From a checkpoint of a small mixture-of-experts model trained on Wikipedia.
Size: width 320, 86.6M parameters.
Below are experts of layer 9 (counted from 0) of a mixture-of-experts language model. Rows are named router (the router's row for the expert), down (a neuron's output weights, with its number) and show model dimensions 160-239. Each number is 500 + 25 x the weight over its row's rms, rounded and kept within 0 to 999. Numbers have three digits each.
Before each expert's rows: a language model's description of what the expert responds to. This comes from a sample of Wikipedia text that the model never trained on.

# expert 17
Description: Table cell separators
router:516526492489509494519501454502502499521518488507495492496449496471527515531476464483513513492527502509508480532533492480504499499477489521532508521536458588485491527483473472502467480479480499451451479483512514500500485510474490516525517459
down0:485472526497509473492460498498532475516474536507523484489478528487530507546549464442510495491501514483517513500514543461501516466495468523495515486525522516503503504499540483478509478463478483474485486438486468533511503490449505520514558495
down1:482525466510573480489497478502501534533514540480534522509505498478532478480530496460543508542530502516566504468510451546487484520495532464491519530476482489473474453550506470481497533542499528500504525530515509463505467503462462527461488516
down2:451499507503517527512478508485476477504516495504490470497453494512525507467527504506572512477487456487530538512478486509519507485519462449510496514476493485467504510508515528520492452486509510495518495474522573498473540516527461518505473514
down3:500494535541480479503517491519506484506503470508501494539472465520524550504530513556482520526481508483491470532497491519508509569521467496532520539487462535527539500483504522493451490505528462517519490492510522515481519499472535497461515473
down4:527483477474499496521487490475542507557495493485504493473542494483533539523514485542488502518501494526487542480504466506497537504538508518540500529498493507528520535484473506464552486474515512492533488508480470455475500501529497526508493553
down5:520493439539512487515492479501494441472510492475493463563497527484514532478492491485517520519506555480487455532486515478531466555519554461490477496497467479530529446508526530504460534508482540557482491470498539502471526504473553502499511467
down6:530497475532529492502468502490541530513512482518527511500531468565499470495523544530494514476533499462507482517485509489487479486483535517459496551491518518498506476498485513477466545506497503509503514515514473478494503530505447491516498496
down7:498530503524498468493490505495474531471505475492494506484469511524485508495498486459503485538481459517495523545471528500475512496517472521507546516461506494544520518466494537496498520458501483475505519524488470514504460546437458514503515477
down8:488543522506491485519515551499506521478496507495494520472526495486515544539497488496506514481499490510488489538480475506516544496534540524478494481481526500460524462503556479555522494505541486490541514529488496476512488507503501503506525470
down9:464517511517502526511525478485489493510514535457502544485496547492456484438479504504492447483500482520523475512488481531540495457491483494531513552504548498533512540505488476511459489476482454504519466497433511491502484502508530505496498501
down10:487509521521488456494492510524509506522475495517468520503495491504460560495496536422507470456521479503483536481467511537486501469504517509499469527464484513480525502478480473458494476503460504530518522441484498463494487466479482444543477475
down11:494526505483538497516506494461491506490485510509534500521504493499501546506538474476530511507498501451557512503489464485503487556510524488474453421499465497443441518506502539515498494486439506469481501535539509486484521497488490533483469440
down12:495471501493513527551521488511524486477500518519484542496478455470521521485522472521537466503522523466503468478488491504519461482499505485480516524501507500493461481527456466467504477513490541520510510563487467515468487445487467490494505473
down13:496490484489489469494479490437486505559502492487455530482518507539496491494508536517483461510499506511450499512478508526552506498532495491483469526501466493535570470505484533536456520525475475481473563462503493522498525471448522511483508531
down14:541507476511510504518453523526507544468506485474483468472480543528519509498494532522507536545509532535506521544526508487453492521527512494494521541516513509493514501501506483517525445496511515460505490494456514489509504517503527474518492473
down15:544517470452470469530551479526491546495497510493517474478501538525521564491519524518522548494506483504495487530510487494556484484488495461505466519500498486460518505516528510482447485514509516511517524478529499498508522477504485500519550499
down16:473501473482503475469490526463519501517518487492543476527516498516484515464508510484522503482463482499493503479467522531515462474518499494504523451507453534485463523482498461531537478487542467473481496506500518437510519520524473497486500529
down17:482508516527533484481508480524466474510487480447513484468448532479459482515520496501483497499513512503492536514499583544508522490492499519504475445511511514504486528500514476507488548487500484506495516481500496533481483518528469450539505488
down18:474539521537487512477508547514512479509422517525515474461528535519470473488507493476492493559499469506510508450503508500480531491489487482558500498506524484524511446473450478501524539477491488496486477483474479458561494502513515493431494462
down19:523517484503493532498497503498537490463521514510498500521524494485461519475501525513500511501538497465474517526468459490521466494520478548499484516502499490512493540544529505509498508514485483477479536477511517546500509506509507483546512536
down20:494510454458543494503544532481536454504487536471501508506489508519491539434487497493461495496519532491517487503483494488498495457469493476516504498496508499547527556498560511451504487500491523476472517470462503535501477506476458462488549486
down21:470508514467478488521465538521539495503490561513503492477494495478480499470489498495565485527492511490484457468493547471504497536488509524460519522457451486465495517487545498491504528516519499435448505489480551505473447498485520500482489520
down22:480464522478498497508475468483552510465437495489488521506461471472527480494521504524488463484495517478507477499462516503487506513500509482490521477507460490490522505532496503512496506529503507495514522474481504524467461512514483498500513516
down23:514499539495536489445513521472523521490540486497511489497491561487471493463525459504495519511507498524471492497531483501542455453479516502500446473538497514529488489556463513493523531465468477466471498527497481522458531501433518488536478508
down24:527523504518486538477528467478503534530492487499523502568516545552519505538516501501533504558497478505520462582532524481490505518465487533510533486519462496508476496522474491480519555486495457458523482486497474475545482507500497464493515505
down25:490481473499546519503499464524533476473537514489534493466425486486522454452478467499476481508473488481501507497495487504560464543521456536518471514519512505571457490501542548471523488475481518522465519503550473509469486431533502468502492504

# expert 13
Description: Mid-word letter fragments
router:536546515512526454519509489544444474489474474516489533473489508490524503522499490473528485478526519495559532504504464512477559505520508487522489539505499502524490494470481541482495476459486498482461518522521474496491451518508488527501543493
down0:473518509470488461477503538490505461515494468508504512519515503510469487450466485486491533472500490519525511469494517519508521528475463474525506490491528529510510497475504466513506488499499427471512495513521513487501510490490493519490535511
down1:499510523487511484529506547487474507529502449454498497496495515504490460502499464498518466485468494500476488509546498488505501534494518491474558514462482503493477526496453495520500513564524492453498525507492491525495553477452499461521532504
down2:506492496525520512431519522529498481476502554462509485527533477477470460500503522491493504483488533508522497472525514497502483519508535493465488511501493472496512462504478506507490496491504482521501476515479463542507452509481499465518557539
down3:521508522479480457487483511470516495511484525456520497487509491485488538460484481461520491530491503525503521414507520533523490484534491501521522550513523530558479520527501504506520496512491534485525501534516489460520489457458511510487480485
down4:504532518453508509500472532486471494543490510502468515458527460511471488535524517489456507501550476504505529463467537467495523481484483453466495529466464498477498466509521530499470497483495504503473452523515518465460533541488529527494552471
down5:524457471479522479500488479491479520541500469468488505476486523502497534483494538505490480521525518517527519471494477446490531463518512495495490523519523550522489500448453497514486511521497461521492487514547498510479508472561516532508505476
down6:464486523496512505526519499483526522487465490521468504523519454507494519528509530551502532469513486563510499486524485510481467506477513480465501489507494519490535516495536506472491500484545506524468515490489510537495468524531491545450466530
down7:486475456515498465476521522522495538513463501534470540496493482475493486530501481514523543509523532468488484508496500524471528508536526425479519500508517494526512482473487480518503501510455503498485478574484494503460487518528478491491501500
down8:491499485471498537515487491495507492508502511497524502521521516461543475504539508506505538488480523533572520493488472476499524509484538540502483522465488524459514503498475529547504503491467523512488511523480519477536549464507489506483532509
down9:489531509508506541520496487504484532471500458515485436532488487492544481489481503470492527493503511510484512502506519509463528539533527534516461529492510524519521507467534502482489486505492524446540500558507487504501509542499515545494493511
down10:469467515529511486520506504495505519491486541484484463487504552506517466493510445465496531533501530528457467509499500506507460496502508508533549500457451499503521503538505514480505496492501500501486527510479484506456483511471508449517470487
down11:528506470509495465450504495468513545497529495460517467484530506496490460481494458537497528531484517446520492484569513494483511490516437464497518525493500485512487546516498478536447530496499559536508504462500556514535467521531537474463532543
down12:518503528501491511521494488530514536516524492488465483519495478473520508527493452464502493515533492520458500509554496498537494480482517488498500473516525523503466489511498541465517491506505446514468543530463500503488463466512501477511493540
down13:519472489542492513469523509472480492452465446460461529506493482536479496477548471516489502485479508491479495503529522504496568528486516497505496494503492518514529528505475497472531481475481469515525487493476552503471517493551532492515447469
down14:507489538503552504542486489530489494499486507494516472460531488466489474495542502497507489475467490517475471502465518516537504486480478464515543482514509523524475485479502534493486483468523482534523481496495541515521520501493483523514484548
down15:516493528504499547481495573488505464507504455468564521514472480469494527494524510503519518489547499515530466498516516471502500464477516433493487564497519477548489495473479494497456505513466493490532505469513512524523469491497575549510480468
down16:470535518473513465452509514470526489521467495484518543517517508496514484549500532505494498510491493541449533500489502502555473502475466537544487452494549498500533533532479508514507533502516471528461577500508490492502507483493494514459517485
down17:495490490481505517547457481483516500497504522513486521488511523491491469493510498534467470523492519501494507488507509482494516472439443479506490516472500476489522503491477496523478537527526519499512455521536495534511501493489475498519524511
down18:471495519467505487504511480498541495513499512515555494554491533462486501477540494512533470486549475553508515473485515483496518542492461483496498433503532460483492502510450497497512485505511535529508467531503557482501491506509520526501540499
down19:494492496509469493535511584520483521507492460504492511509465469439505485509556495489527500543527504526519494498490520503502479494467476522509487490487519486480493555558513533508479523461503496487469513512538477529511490522463530501481508509
down20:512502488499513521474501520487481535475539549536497523432387541465519486503490483538498526484510479489507481483506470485554502490510493481508540496485522511502524483484547515508492498469490517529493498499444478474524516530508519495503526485
down21:530486531537472502503470474489529486494543517507508499474561491538483527510463490454438514498541473506485501492515514486492475492468485507505476471488527500524506516463443531490535533504505503474542491499523479509507510482500535514498512505
down22:527505486515543474497486537528510474503479489496515500527512466480524516538499495504488468540499476534526444473515498501527479482509486522504500498498534520498508480483494511492514454500563530505527478488531454474532519464519511466516527528
down23:517471453508496458485517517517523514466453546509503495439460491500506532521530497498482490517480480465513522487480514532508527499473520454484489500486534443483483480483500468468551490559485528503502518506497500499474499512508554488514514522
down24:495455516444529487443459527534482497482526500486474473494521503500485541525477478555540493498481507497475477468523476529465491478511463516468505529478522435475542510514531539508460517501463481491496515501495511499516477531511514496531495507
down25:457513534472485490548543478525572494478491508497504496496505435506498517489532480491498489524497539530514539500498502447504526506542501512479505509485498493529557500509481464506483508530501488450525524464511483503495505461533499502516492522

# expert 6
Description: Capitalized word onsets
router:487496508490457488501491482534478558476462471534448487463474523505495510494471488508529502463500497496536489494493493506459506537520510516519501505524491533467475502484487503489453532458458497540506481522472473503466497508472452496493557486
down0:506528466455516471493504481489501517527504524510513542512502497544424524494484534482495522547472513468485526503488518526475526506492561501552511552523463529491553468519485521495477500503472477473511490514502493515504489511492527495469478496
down1:477527501508511486496487491485534488501464541502518494500534539485489529539500505543502516503489505476460536518513489497524488518515523501481494541478536496510479527486512502517453506493508507514479497508453552539564519528529507575478498507
down2:505497516516483537541531498530473515476470539479496522445580502503479488494479507514473492487485536536533493470512489500441488500496488505489482483478480501530510558527549496495503459466486553492483514485498522496499497483548460517449493479
down3:487507491505453502475518494508445525490496449515497488477478545511463506521468493505529473540539531526467510536517513516489520547483493507458504515533489472521508547496497490529466478500478442467478456533475481499483471531541457490471516495
down4:505496560473524457478528514538511520493460470528438486512472509520505493498461489518522460542481492499506490478466503492497505556506481526515530458477522506519449494502546496522472491458492539485515563508498484512543510451495449489495506492
down5:480457542476490521482536524470490522520519524541495493490506462535475483564516533524458502477482519527458518521500514551487494507518473471479498523488526526493486500516481498534537519468472510529544511478474480484463524501521527487451488505
down6:479451546506484478517510534528488510446492492526469531500465488489506500512523479480521487535513509479504494498503455497511484551511498484494529509481553531499524501521496503498478555498485460519510466484469550480443521491525482472509471486
down7:508489554518461498498499549487494509534524513513482491478486495523544476491541488500483482552492475531543460498524517504486535537525477507518462528514482508459536509501558498504540494481534493530520518526530496496484509503476475488506488474
down8:552492515487462531501519493496498502490494510512524533476521468523497535510536524479534479523508495517490492530541497469456484508532515452543514530468485508498486491505514468462495539501496533493470484504469487502515535468476471507473544546
down9:462470538507507506470500493517540532472497521541483536489520482510481476565545508484502532504529512493490511506523526459504529497507479465499505483459471491523523507541529521511516519454487504512487453521509503539483569508538500475482500531
down10:510474519506504545488517506491482522503520487495526515493451519499519510505490489524505507471476524486491470475511484504502497482511493517500524457511517522453457501490523487545526516472508514502535469503477503505422507494517505472508512494
down11:497525504510523543501495520487475524483528474508484517488501499477490495458493492514492514490520505522452514512501479498507469511520528505516478482527477466524445486455520474480492536513492492473494509476502498495454479485456501497459523504
down12:476513557502555522514523543507495463476521483494499521513482501504491479458479555475489517525491507524492449508551464498540532498499524483535528520488528496520527495476497532488487482531519513484520541547503502535489487494518518457446485525
down13:483483507506494523528503506505519473503446512507513523512533505523524469525525455469504498478549466482428521520485479487512552491490523471472475501496504508524491494500478543482518526511460487508479482495500485446497494524494544525530535519
down14:478447485513503463513539531491480527493519491499517513530495488523492484497515508495512456491500504542509485532480480485478512486467576522472515512463498500463538529558550471507468493502505505481532541533488490508481469460475530504508533524
down15:507525511462465502552523474499498493529481504475506498531450521523500504503492498521499450477529498543502522471479534460492496504507474471474484506457463490506531509551522489503503529464480496509490481498510527504517494552473486508535474497
down16:521474521461512534495485555505500485511520511486488471494496483510491532452513486539496489509532512485534537493515497495486471502490489522499529484485533507497490544511495513498508488481488490517446512515469494539522463486565494524507452490
down17:520499498535523525505498520520467541487474500445496545501552494499477546494477496493527475479497502497484506544500524520517489482494491496442552518442497526522482476542485536488521489451500509483526508514506513516470491512541501486503503467
down18:493520473513499562504507457479452471500456509472511543469503549470438502513510544505494535517521479514462485503520511503512517485489503522508533500454450485511519524522483543509533521488554499505508563492499532493507479512467483504502447493
down19:502501513500473491484520542494481475485507512507517466490539523517539533453492526513518478517490497468510480506503449523511461483462494520480511465518482470536483513516515490501495494489442532490506481507546526530470532529514525472467497487
down20:520498542480516536508487525534525492507501498515477484481515508479483495505473508478519482538517519467457470530512494451483500488488500506521520470499480504460491511455483446507474502522495487502477482488518500506541514497504510468525527445
down21:518486526487466508498500527481513561507471466487482470477503480509525528489489519496499477482492498489515497541488519478469497489545456494460475461494495464525551488488493488478481486522494522540547511538478507504499495539525480504446492514
down22:504491530486532503545517493514498466526503476555499502469523486523512476518481495449459465458512474515460510515484509474498501500501483523506459516462446464552527517469542505488504494520461484498471511541493525472468491574462499513497512502
down23:487533485558530522517471475488506535481456467508435490493497452514488565487524510444470514495504497500525482494510510518477497484504478509507487520472505487519507497455488463484541512487500463485534474494517473556515508548475521499523473524
down24:500492558480504462492502508489498478444509482538473503503515452489479562508531492468473468499471504471487479459513481506537488472526458494495456492497536482520521510498478526494481463512448434507459489521487537542494509518506516507494468479
down25:527522475466498499495541523512515482473509529493521479535480507462504485500480548509478537452486501514508486530496482517487505477521478540490495487489457485524453499529474481460504516503509533452501484497509481516456451540518517502559517507

# expert 0
Description: Prepositions after content words
router:525541495506485456480481495502476504496486488488480494479503514461525518482506480506519571490527466470480545497512493454497525512454517506514510505478469518487454460497462536506494530491496494564489513516477513500538459506489481472457503490
down0:502480513513517518484534492453491534520494525536545474505486500515468476485493472493523493515524474452506483503494463512476498490495491464513478489509485489510488490468524514523534514528455488536488479508512512491503492490537463483519521418
down1:493454475486487487543489480485502462455497523523486508508529478470501512477511535478492516498492511474491526502513474512543483469527518497501474502500531469468457530516501494493502504514546510485459481513507542551500494444471476515513505460
down2:483452504544443472520504516506463442467490509488492475490531474507492505494508528492488485501498491496474500489444524524498483503493508533495520484491511461487480488509462482511537524488512510495469493495454479504467542517467503469541541532
down3:487456478493484487499492502470513470517490517443482539495569474518522506450518460474459500474481473484520493482518459510484499522547483494512500438536496491460460513508497482501478506473461500492491485492519503503495518489473491528523534466
down4:498493526517502468508487513481501543508526497526516493490492493488536530531516500518468534460505511528442458474543542446497502517487541532485503514509504511508469522509493475475503532458514490510465498550547536515463542500488461484497515512
down5:492504501487503473474480549467485513568516536478458487530512476525500497477510494464515501490499489485570477529489519523498500504496512488529494498473512530494497493573530533462500509480495517481485479533483506486510512519498503522473516502
down6:470485503508483498531487477499531481477532451515512530492534484461494469530448512512516507535525520509528505511519549531497545501488509535496497452460517525521424525483507519485519538485467516481504489479503497539474531531544505449451489540
down7:523506522523536507516495504530497484529515465558494476507532544521504517514479521510491501521488504486496494494504476528493493462547487476519482519448480483493465489511532474539502507525546481478518508487501521496523502552499504488477466505
down8:530527494514503490477497461498516498486510498516533512490497498521515490504523498515508475508489475476490510500533500462505518536484536503491500507548502509499525495505442523541501467482487488542492492503480453547500479517498506496487517482
down9:508512465502477467476503538517518525510428511479513493531531540496532480529533474532490495520512495477490488506532509506511476497452531523523501517480511497523469515491515493490530483532467502530561538465504488496538513481520491506525452502
down10:500495514490542536519535505510516521535495536504499489511522527528490472541480489513532462518519453490495535478491505509457529480473534461493515483502506478471535482497461485492494514501502533479487466478466512518494501510549477515524551466
down11:494517498473518498483473518492475469530484517534497535509473502493441539512521506542510510458479496502512523472483490516480485493512483507539467486519462506540486496505482489526546544487489535489488536550495485519488488528510534521504534542
down12:472475482489511524470504543465489460541526516467516490508494477507502509495474522489538454475515495475508495530516543501519499494522479524508469509477497514484469457490459520529490525490563488501409461515536499503489499534493507521471509485
down13:499504510502457471544516551455487522503509485471514476491525511522478504520504504518494544518433495502499517529501487551522493508489460505524494496497498521483507502512484498493486458480516492511507484490481470465456505513508500498532540474
down14:477504503510479508530482503529454444549517464496530477522487464521528490500529492498495460520525495547488483486461493487511467492529525507520500470486525518477488431531483453532463452479511460508477502474519502446528490453507516507516485463
down15:470507506500497494500520481523502486507497455509477520462489512544510443479507501539464505530536517445508534529511504484502503449473500502471511459503515481498513512520490488486485475516531502500497508498473472498496432495502491487514524535
down16:476481468499498537505510444443500509502483494534505477462501523521513504465548532538539580519509495507428489475528523488509526446506460505516497527510457498538509492479516474525469486501498450516520497486513494525468502462490490481517535484
down17:538493475523492489512480548526510473498493476486494544470492535521513534492436481453477512535481513514522507511562497503492496528478489502521529498482500494503489516472444453483478502487479478522486490527471468499487503525492495504500465492
down18:503462532504515489473523492497508482539501500528485510486457488516494540532469487510476518535475491551489485478501488477508481509489471494523487511444509470484556537532505462535525473517510518467492520505459481494538485540519534500495485506
down19:497518517496532489519541528509480477474520469473520497534496517495483480524452549529509484503508531522485504464515478515484507499534501502472526471418510515465476485543498488541485520482484502479553523499457487524580523511509502502520487512
down20:562498476518511467529474501469489484541475533509459532503533502533507487489526506441516510467509486487498538472483481466546496501517473500515503492512526513492498518530496496466496516479506486539507512529493505482526481500446556496514558480
down21:535490494530478524514527446473505512491494546490476510512521510535494501506499504481508556463483484534490468501495503498497469504483493524516526499531491527509510501482488538540454467442506512486490487504514524442462459467466473540536465516
down22:489516473509547495495488495484455531534506504492457495528488499510543444514491491507538505540509540475536502464500470525496465541491494488486546487520481487521512507499540518515515485505489527479484533477512513484519512524488502516524496445
down23:458495521514497462521481502503503468485513481484495493439497482514524513519484462501496501533507494529530460500432504501484518524483518512504511456490486492523471415495539506502495489478467543489467457484510513513542490482527484469497553511
down24:498548428528493553499509478500539496516503530499514493516497480539495500458484498475525474537492529452507498480513513483487500495492511454489532530483498514504513526498522507498509494553479496518510547505543534497522482449475516479461524550
down25:499464471510512571495515472533499510483513491521509493488507478540493474525517458545566468490454474522531495460469506507487484521473511461486538488521491499469500534444496490447494481492507509497476540492488505515505486506479516520463479531

# expert 16
Description: Word-initial consonant pieces
router:518510506493482506512498474513495532493479483520491520483474497452545494475483467500544515455500499498525484494491502473530509505530518543548536467532506499471480497479460476454480503463495447534479499518469473490509498487466474492536559472
down0:533526466500510478476468502469463532512492530506539505487501516491504516547493549457506469497477479503479508502461471495514535510514505497463535524506485536499473473454474448564512523503463523506486518529479448506444507559520503531513512508
down1:482519506471476515437510495532462532570543494518515475541518472529469479534500551470533487511521536495462507481520453521494505484519515532500535476447499490503503537523508475508467489489509452456515556519490475481515545519493502453496478476
down2:506495487540441465448473491525494540523450497470513494486479493543483466501546480477490478502504483486503468492471488556461509478486510522566477506546474477509470512473506500509540482480455530493482514543515532527487518525515465522507485515
down3:487504451516511506469519503450498480494442461536511481475463449524489441491509499476514456476492492475462495435463480467531511516504531514458511481500453501514486497481480450539499525505569498511495503503480515516508509557526490509471493514
down4:512488509442515522500489498481467519480524471507517517499484537450512472501491452542458529507492575493438497517520526495479499526476510496509470524493469470487445477523518516494538477505502470498525527513479509517492494502481473506491473482
down5:514471526477524504521488500523529530476459494483505517457508515539514515514499454544515494466483481530508498534517493507515517523508472501496524520478487491472511470502511526509459501488536527496519503492504458517539524528527509529531495513
down6:536493502481536536508471456504517513487530464523502516550489499533462526465519493485528480502492487528523501485493494478538535552515470498464532495498522463486519475440498536476535529472510541465491507502470530456466508456495516478509513496
down7:460472507518498491477514480480544507494552471511495514537488485501508468527545494516492469475504513491470506494547490528498523490513525484503459520461482502503521491518475518461514479565473497503478513458434515526548501493528486530506442442
down8:509532526570450510478513506484466489496479516533528523510431465515509507488513555497489513511490503485510472508487513576505501531511473501505506457510524453505534472489503529495468501477485514502481494453475498493520491515520521530491511500
down9:529486528484548487531498532516512515496527488484513527491465528546464498513491477489526485535552485511474482548509472503525472486504413508486472485474467467541503503497476492479492488506521484477520454508515504493494512517471475460507539537
down10:480463470462515505522509505502493462476523509473523503491485545455498462530513514477482467533551530570529482535499489497543501525489504458453515489551527464485495481489498535501465526512467466482533520497516532454472433474446517448506564505
down11:496456496530452495492510570526497501547512542494514478490514506479485521480512515498484481493494536506528520519502488479529485475516496522466503492494466513553479484519517489539496472492500471527517450503503505503524509505471534465470487504
down12:506496466486502495474490450493498519507477515473502510496560527502510492512547492480494516524530447475503517493516456446443494483485532493485493512523545538472488512507522491472504494484510525435490507475517455475472495530525461469498547529
down13:466484504500482517482513477520499488506504513542517475482476528493445503516482493503502521504504472502507493532507534524477478509535537513506506481483496506456497486459504499505441433508485540445481485531509474489505480491508499503494463492
down14:497480451481483544498513515486499494489496465444498493507498522505502518484480524536525495475501512472505458523500507504511526488509509510491495529515523484477467555517523495502532540502483475445485505523472526527521515507464490500505502489
down15:475453468458498482497474467530531520485501482471498509497443540520497477449504467518512519481507473497537467472515465481533473511515542496517520486465509488493573481536463468480545514497497489477498488479509484538486501484492482527469537519
down16:502550457480530463522470518515478448514505520507522471491494509478465508473498481485463495503474457495488501504445514504475497488519476482492482437462468529497479471535474499510489510538434512544529484486514473459468464477506480553510489489
down17:487481461520483506511512508531531501489525492521542513484484572476502534533504451522473495488532518536504514521526499495498470550464504479474526527445538484500428502527477487556532469519526533489483471528532512499517507516484518505530508453
down18:493528500538521509503520490520491472463471521543487487523529484518542493497513524464461510492477506500475464497487480524478489447477473486509514458473503469565527494494497514512489469505433550436495495522547520537534497469473481496508466490
down19:547532483492499476461523497488542514538512508509513528500517480473486508521529564489497501531543503465418515482510509513504498502465512446472479522512467515464479527524521490463451547506532533526496480509491500515480524474535480491474498493
down20:523478471504536513519485488475529499491483488502524449531491516516519512485438488495496493495470526531477506453529512484501491515533481500457479497516471501527513514516468507485491467479529489473521510516474515533511479513459484536463505508
down21:504531517452539503494501461513479506523487488501503508487520477503502499501508509445491500503498500496529500527481517538460516510510489561513481511478504542451474475494498528480500478497518475520520471472513482464459556494516518471497540473
down22:506570489483529495536534483525491469454500477445518542489467480503521539499492550480492516491508576525500529486470480482529490493450528531496493512545513485503551491496459487534542510494498494447479517493488529493514521532484480473505523489
down23:540486482509526526484468505487504442528504449532444528506519500492485503499464475585525513493513495462478507469502515506516486475481438468502529465511522549533472515540506482495503522492547516528498538530447485455485499507493513522517492489
down24:520521515497523487546506491543519478504485537523480540470524500450516520479491483509527524521510551515488516486459478493525465500497518490462477485517497499478499536505508494506509523458495486541452440484524474501460566489557520470495492449
down25:526494490469512499447496521519488510497542537509544514529500492489480487487477516516540508498527490504522512458519536509463442490497503527478542485474486493510473519491499527514503556499539527519498455529488482476514488449520510484524528487

# expert 7
Description: Foreign word middles
router:494511495493536486497506455505472483494509443527501492494488513491514518489493480484531525504516520451506488471503476507496549520501519550529474493503499499481461497502502467497471508512472462480478539524496451478507510480509460506494538484
down0:436517516523494511499535468525511515463480485472509526495478477509495516543465468553512554465503484522522502474524515489487510500417530518477505504468465444513490510475540483493531515460506502479507515547512508494466476500492461560469450538
down1:475479504496486491523540506531488517536485520510486454537495464469451561489473510481512512476467499528489530499507509476506487505495495500494515479482472462504509494516471505530523518507507533502499476496491532520480505543477504509519502536
down2:505514512464524487505484491468517467507458532505484477463476542530485481483529523494526534493499518482487530423469507526461514526458551482529505492470502481525495454494521501517438507508499539500517524508516515499498496479490522492486507497
down3:497515526536578520503488490505478511538482475547493525508479530515511498500507453545512535486486475533516459502502492482475500487472501456527501506503508536512539470518560542531519510560536455479480511455531456489489523510508484525533522470
down4:509499508484524537495451495497517551482509519470504535502530478483463526490464478478516506506492476508486539492458524498525542482464515515506502506546476481484472528499487497497499500501540531516516517465531546520532505451474508468512505523
down5:520506451476496489524457496526475546504548499481508514527499513483509458466488444489544560515496502476485478475509491484534490494481514513517484512458540471504506482510519502536511501501491522476498549521478446524507517522497475518452506498
down6:511434497479500527495519516488509515524520501474479475487545489529494492559535442494497501489543509523541542498500507508521486511494439462535499442478548498496461511496492541510517513501510480528523496484475504488525504497492510530486516507
down7:510498504516562491465517520515486500505512548498468470484512534499477510497526514495469548472547482472517481512509485516514493481519501536475495495497505486497472572502482458478515539507485479473502495546514477487473503459523494516515503463
down8:497525505520490477508493496462486543471542503480476487524447476497432520495496531519528501464562476505523507506522510514508491484534507518533506490481505535476513488484510472549516532477436533507485508528508473488548500548499498501524468485
down9:487512482510517522498491467503508490483489509507536548451492498498512527494477469472492498460486513549477539511518468481549485511488515508525500490526516465511477542477548493492469474470496520487480512491552528506490486514474507483520496474
down10:463457488534451490468525476501542491508497477476488519499481520507514496448510534490490507480548545527490504512478486492463506510531557475529451528472504487518509516518510533459486492478504498451499520510470499488507497524447481510487534522
down11:482488531510529504452468500507516532485515486484470511533485466497539484515492475498478515514503470519517494485526517510498477496495486478508461513484487499552495501473528505513491475467499499525480486476518503455499462478451505496531492504
down12:512446511502551482511467522476461484507505531461511496510496488477467469498529505515504465522520497497439522529500512477473465461468485493491512533503551504494496517486501497528503484517491500510513485505477506494464520515486471497486487530
down13:510521478515505487518517477550455530489501514507475455531517474538461544475508517514489475514491523522472525493473484506495473494486515520500512499427496559529510487528497465530485497478499483495538464549540505510497543502533506520505506555
down14:438487519493531485561502490486499475467507477494468475511464517474470531493501503463498512504490516554500526462499534511505472486494486514530500466502504480534485552502511496529474500453492485497503460521501507523477477520498490527502487559
down15:496503470515510483491540503467519472450475499502502509486474530486480467475470513504514524514487521482491503484521513510448515497476494505538519540504467510489459490530512532479474547537534498497502517488521495484486506518501531480522532493
down16:557475474519492495504501489464479536498484472512536493550535472508480482504496448543520500509525498469547484492518508507525487450534480497488496486487521504520558512546504502469492519499494489523506505517479490525500560493487515470472486518
down17:508506506472482527506536509499508492486513499508535477519519461436488518476518462497485477520524477505481549486502509451510525552505483518527484543444477506516491489486512464504465488448493452486474473481479514474525522514535488497532486518
down18:521515525489516539500493510502515528469532517466510526523503518464497498549502503549505518511477504525475491517492468508498499478505494470525513503547468466496506526510527450494495484479516525535505487505474527506506488486538521512470467521
down19:449516529514524512493489520506480464494553503494493513497484479495499546518479542515451471537529461558497498503499516513479554521521541524474526532518491450509531489470512459496528520493513480504512500496486483481514480504491543526496526531
down20:485512448524531505522532473505493493460517474475543527559505525537489519490496507531468481490495515439455492476497494489505476527515478531491497505535499497478519489480512502494536512504505535518491505541501511501521506478519483504514532471
down21:524560519499519463500510492501519512502539484481502484461501506457474479511466462468527488534517469499470465495441455479507498459475530492472505481488513484497525510521466530541556507507518491491516523515501471494494434476482489545522508490
down22:478475525496499540528552485489479491515471485494518479513479530510522510493539519528502520520521478509494524512495520508458516491507476509475511495537515524469497476518512527523512482481531480492494507512522499525509496525503489505481440511
down23:551524487507477487502526468503457486529474502476495513474511524497517482501456504463512503498532529505541468505496495482508484525543492507512531504512529537464493515499537500516470507485482553478496510507540530519535499544527554525504557496
down24:527501526506527515532507484532491528525444536503530489515521470484515484454510508494506472519523465460488440492479453501483462523527541539491508499514521530504511539481532443468492500491506497495494512516486495531481515519468535489506500530
down25:514517487477495500449530523478507516529497488508511501496519540513520535555463478496565449503471425516526507490508532511472518458504473476501531484462487434462516512494484511511520517492531469490456524463537511528515482513502527546517496487